Weights of a small mixture-of-experts language model, trained from scratch on English Wikipedia.
Size: 8 layers, width 128, vocabulary 4096, 25.3M parameters.
Below are experts of layer 5 (counted from 0) of a mixture-of-experts language model. Rows are named router (the router's row for the expert), gate (a neuron's input weights, with its number), up (a neuron's input weights, with its number), down (a neuron's output weights, with its number) and show model dimensions 64-127. Each number is 128 + 32 x the weight over its row's rms, rounded and kept within 0 to 255.
Before each expert's rows: a language model's description of what the expert responds to; "mostly gets" lists some tokens that are sent to it at least half of the time. This comes from a sample of Wikipedia text that the model never trained on.

# expert 46
What it handles: Inner name syllables. Syllables inside names after a capital initial, such as enn in Lennon and Kennedy, amm, eder, establ, clud.
mostly gets: "amm", "enn", "eder", "adem", "gener", "establ"
router [ 62  56 140  96 141 171 104 107 148  86  73  93 166 136 158  70 136  49  94 106  81 143  97  73  62 139 179 128 144  74 134 131 127 143 125  87 165 167 119 156 140 119 107  92 140 176  97  96 124  94 140 113 130  86  48 145 129 136 153 116 157  93 143  89]
gate1 [ 81 106 108 109 173 152 115 136 135 108 102  87  92 148 161  80 190  77 114 122 110 129 113  66 144 182 183 110 170 105 126 181 109 147 130 113 121 144 140 122  92 115 168  60 101 150 177  97 130  69 193 112  90 115 110 167 128 143  83 109 224 160 171  95]
up1 [169 148 130 174 110 129 134 135 124  65 127 143 173  82 141 122 128 128  88 104 172 116  96 116 170 176  99 151 106 203  85 131 153 132 128 147  73 139 139 157 122 125 106 129 121 112 215 153 116  97 135 152 109 113 156  65 129 134 203 206 140 132 124 145]
down1 [134 154 186 115 177  66 182 149 135 154 161 129 153 167 104 150 126 117 120 133  84 146 115 147 109 108 101 134 154  84 131 130  82 143 153  95 177 140  79 115  96 187 101 165 151 148 155 100 143 171  74 112 153 163 166 158 152 118  89  95 101  60  79 102]
gate2 [111  76 112  72 165 137 125 103 184 123 103 121 222 123 183  98  98 122 106 118 103 117  98  96  78 133 151 146 114 134 139 155 138 132 143  58 162 144 138 105 146 125 107 116 146 172 184 119 157  85 118  94 145 125 108  98 134 129 139 137 133 129 120 105]
up2 [145 118 105 150 185 136 130 100 184  95 164 102  90 124 157  90 114  88 170 154 113 169 130 127 118 149 138 111 156 117 141  78  91 186  97  74 131 115 108 170 141 142 184  98  81 140  78  95 107  84 105 132 121 166 106 116 128 144  74  98 111  72 135 135]
down2 [109 121 145  87  90 172 161 165  89 120  66  97 153 176 124 182 141 149  82 117  43 145 138 133 135 119 134 102 130 149 122 146 160 156 159 151 157 182 122 184  89 122  67 150 165 130  90 107 167  92 137 120  86 169 122 146  86 183 101  98 183 144  98 189]
gate3 [166 146 163  66  79 157 113  75 135 119  94 105 175 101 141 163 144 113 111  99 126 172  86 130 135 187 130 156 166 160 137 148 121 143 122 139 163 124 127 124 132 206 136 137 162 158 117  71 143  98 100 128 114 126  98 200 107 191 144  92 145 112  95 111]
up3 [194 166 116  52 116  98 157 103  89 144 134 113 158  91 118 188 129 104 159 142 157 135 117 165 152 157 102  88 167 182 172 122 163 162  82 163 144 119 158 102 154 134 121 173 117 102  92  88 114 152  91 170  94 157  84 155  76 138 155 127 133 131 167 163]
down3 [ 75  87 113 113 103 136 122 129 129 121  79 115 105  77 133 169 122  98 128 128 124 102 111  75 179 125  93 114 196 116 142 142 114  92 135 105 149 105 115  91 108 123 156 110 184 139 121 158 149 151 143 156 144 176  69 115 159 183 137 134 196 148 190 175]
gate4 [ 65  84 150 134  97 159 124 149 159  98 120  81 196 147 168  95 167 145 129 136  94 130 127 105 178 169 134 188 106 166 105 130 116 134 116  57 169 177 137 152 114 133  95 126 175 122 168  99 156 155 121  96 143  83 135 169 161 145 167 136 175 147 129  94]
up4 [172 138 112 129 130 133  72  87 128 110 103 136 103 157 103 134 119 118 100 107 109 156  91 171  86 129 172  81 169 104 137 153 110 163 139 201 128  87  85 128 108 145 129  99  97 146 102 119 133  84 153 155 162 139 117 104 103 163  65  66 103  88  78 160]
down4 [141  68 113  88 226  89 153 180  59 106  82 148 166 102 137 202 169 143  84 136 126  82 114 121 130 166  82 169  93 159  95 146 143 124  51  80 132 163 108  91 154 101 120  97 120 107 152 132 104 140 113  75  94  87 152 151 143 137 109 120 135 159 111 131]
gate5 [139 157 174 128 150 152  86  96 125  96  75 115 131 102 135  93 171 163  98 116 151 166  99 161  56 149 209 142  81  45 110 154  95 140 137 131 132 124  74 140 160 105 130 180 116 138 133  48 112 100  96 151 172  74 154 170 116 148  87 134  80  68 190 112]
up5 [119 128 145 144 168 121 137 160  79 131 135 173 126  89 118 131 123 171  87 152 137 108 125 108  58  92 196 115  91  43 103 128 126  72 100 116 125 115 127 110 159  86 126 165  91 125 151  81  68 143 117 166 106  87 142 144  69  89 123 152  99 113 228 144]
down5 [110  68  81 140  92 132 152 115 114 150 146 149 100 158 186 108 150  86 169  57 145 126 163 118 136 157 123 160 122 192 198 110 109 150 138 133 132 224 118 117  75 172 111  83 141 163 110 178 122 141  94 106 121  90 162 120  82 153 153 122 130 118 126 109]
gate6 [ 70  50 127  75 188 137 112 101 142 142 110 127 183 168 105  72 114 113 128  19  80 155 112  33 127 148 133 108 132  73 116 118 145 138 109 141  98 114 124 152 109 186 102 136 147 190 135  78 134 138 131  86 190 154  75 114  99 114  88 123 163 131  96 112]
up6 [198 188 144 137  62 119 140 135 119 150 170 127  91 167 164 186 161 174 106 174 187 152 131 187 124 142 105 146 154 174 165 135  82 128 166  88 121 161 116 128 128 156 128 159  95 120  97 180 149 120 174 128  62  80 144 159 134 150 159  85 157 111 118 136]
down6 [175  94 101 125 150 172  59 123 149 124 153 202 131 135 143 134  93  80 127 148 140 130  67 136 135 123 130 105 102 120  96 186 126 139 127 100 127 148  77 131  66 110  68 117 136 103  78 175 132 147 144 130 146 140  59 156 119  74 165 161 128  84 128 125]
gate7 [137  54 138 164 115 153 105  87 195 106  72  74 201 124  88 147  94  67 190  94  98 139 129 128  62 160 200 179 128 175 154 147 121 131 149 159  95 178 127 139 100 119  93 140 125 156 119  94 104 126 160  84 131  82 146 107 138 148 102 108 139 164 127 122]
up7 [137  94 129 143 125 105 144  93 145 126 113 127 145  70 102 154  67  86 164 143 143 100 139 131  74 144 161 146  93 178 154  80 165  79  95 173  55 174 167  75 136  94 121 154  86 145 128  95  83 131 180 158 100  98 146  94 127 111 120 160  92 178 161 116]
down7 [158 136 160 108 184 192 208 118 119 123 133 160 116 146 165  82 126 182  98 140 143 125 139 159 130 159  67 114 159  56  85 110 152 159 184 133 200  92  81 140 104  58 163 131 153 111 215 146 153 169 179 118 141 143 156 120 116 121 116 134 214  95  56 179]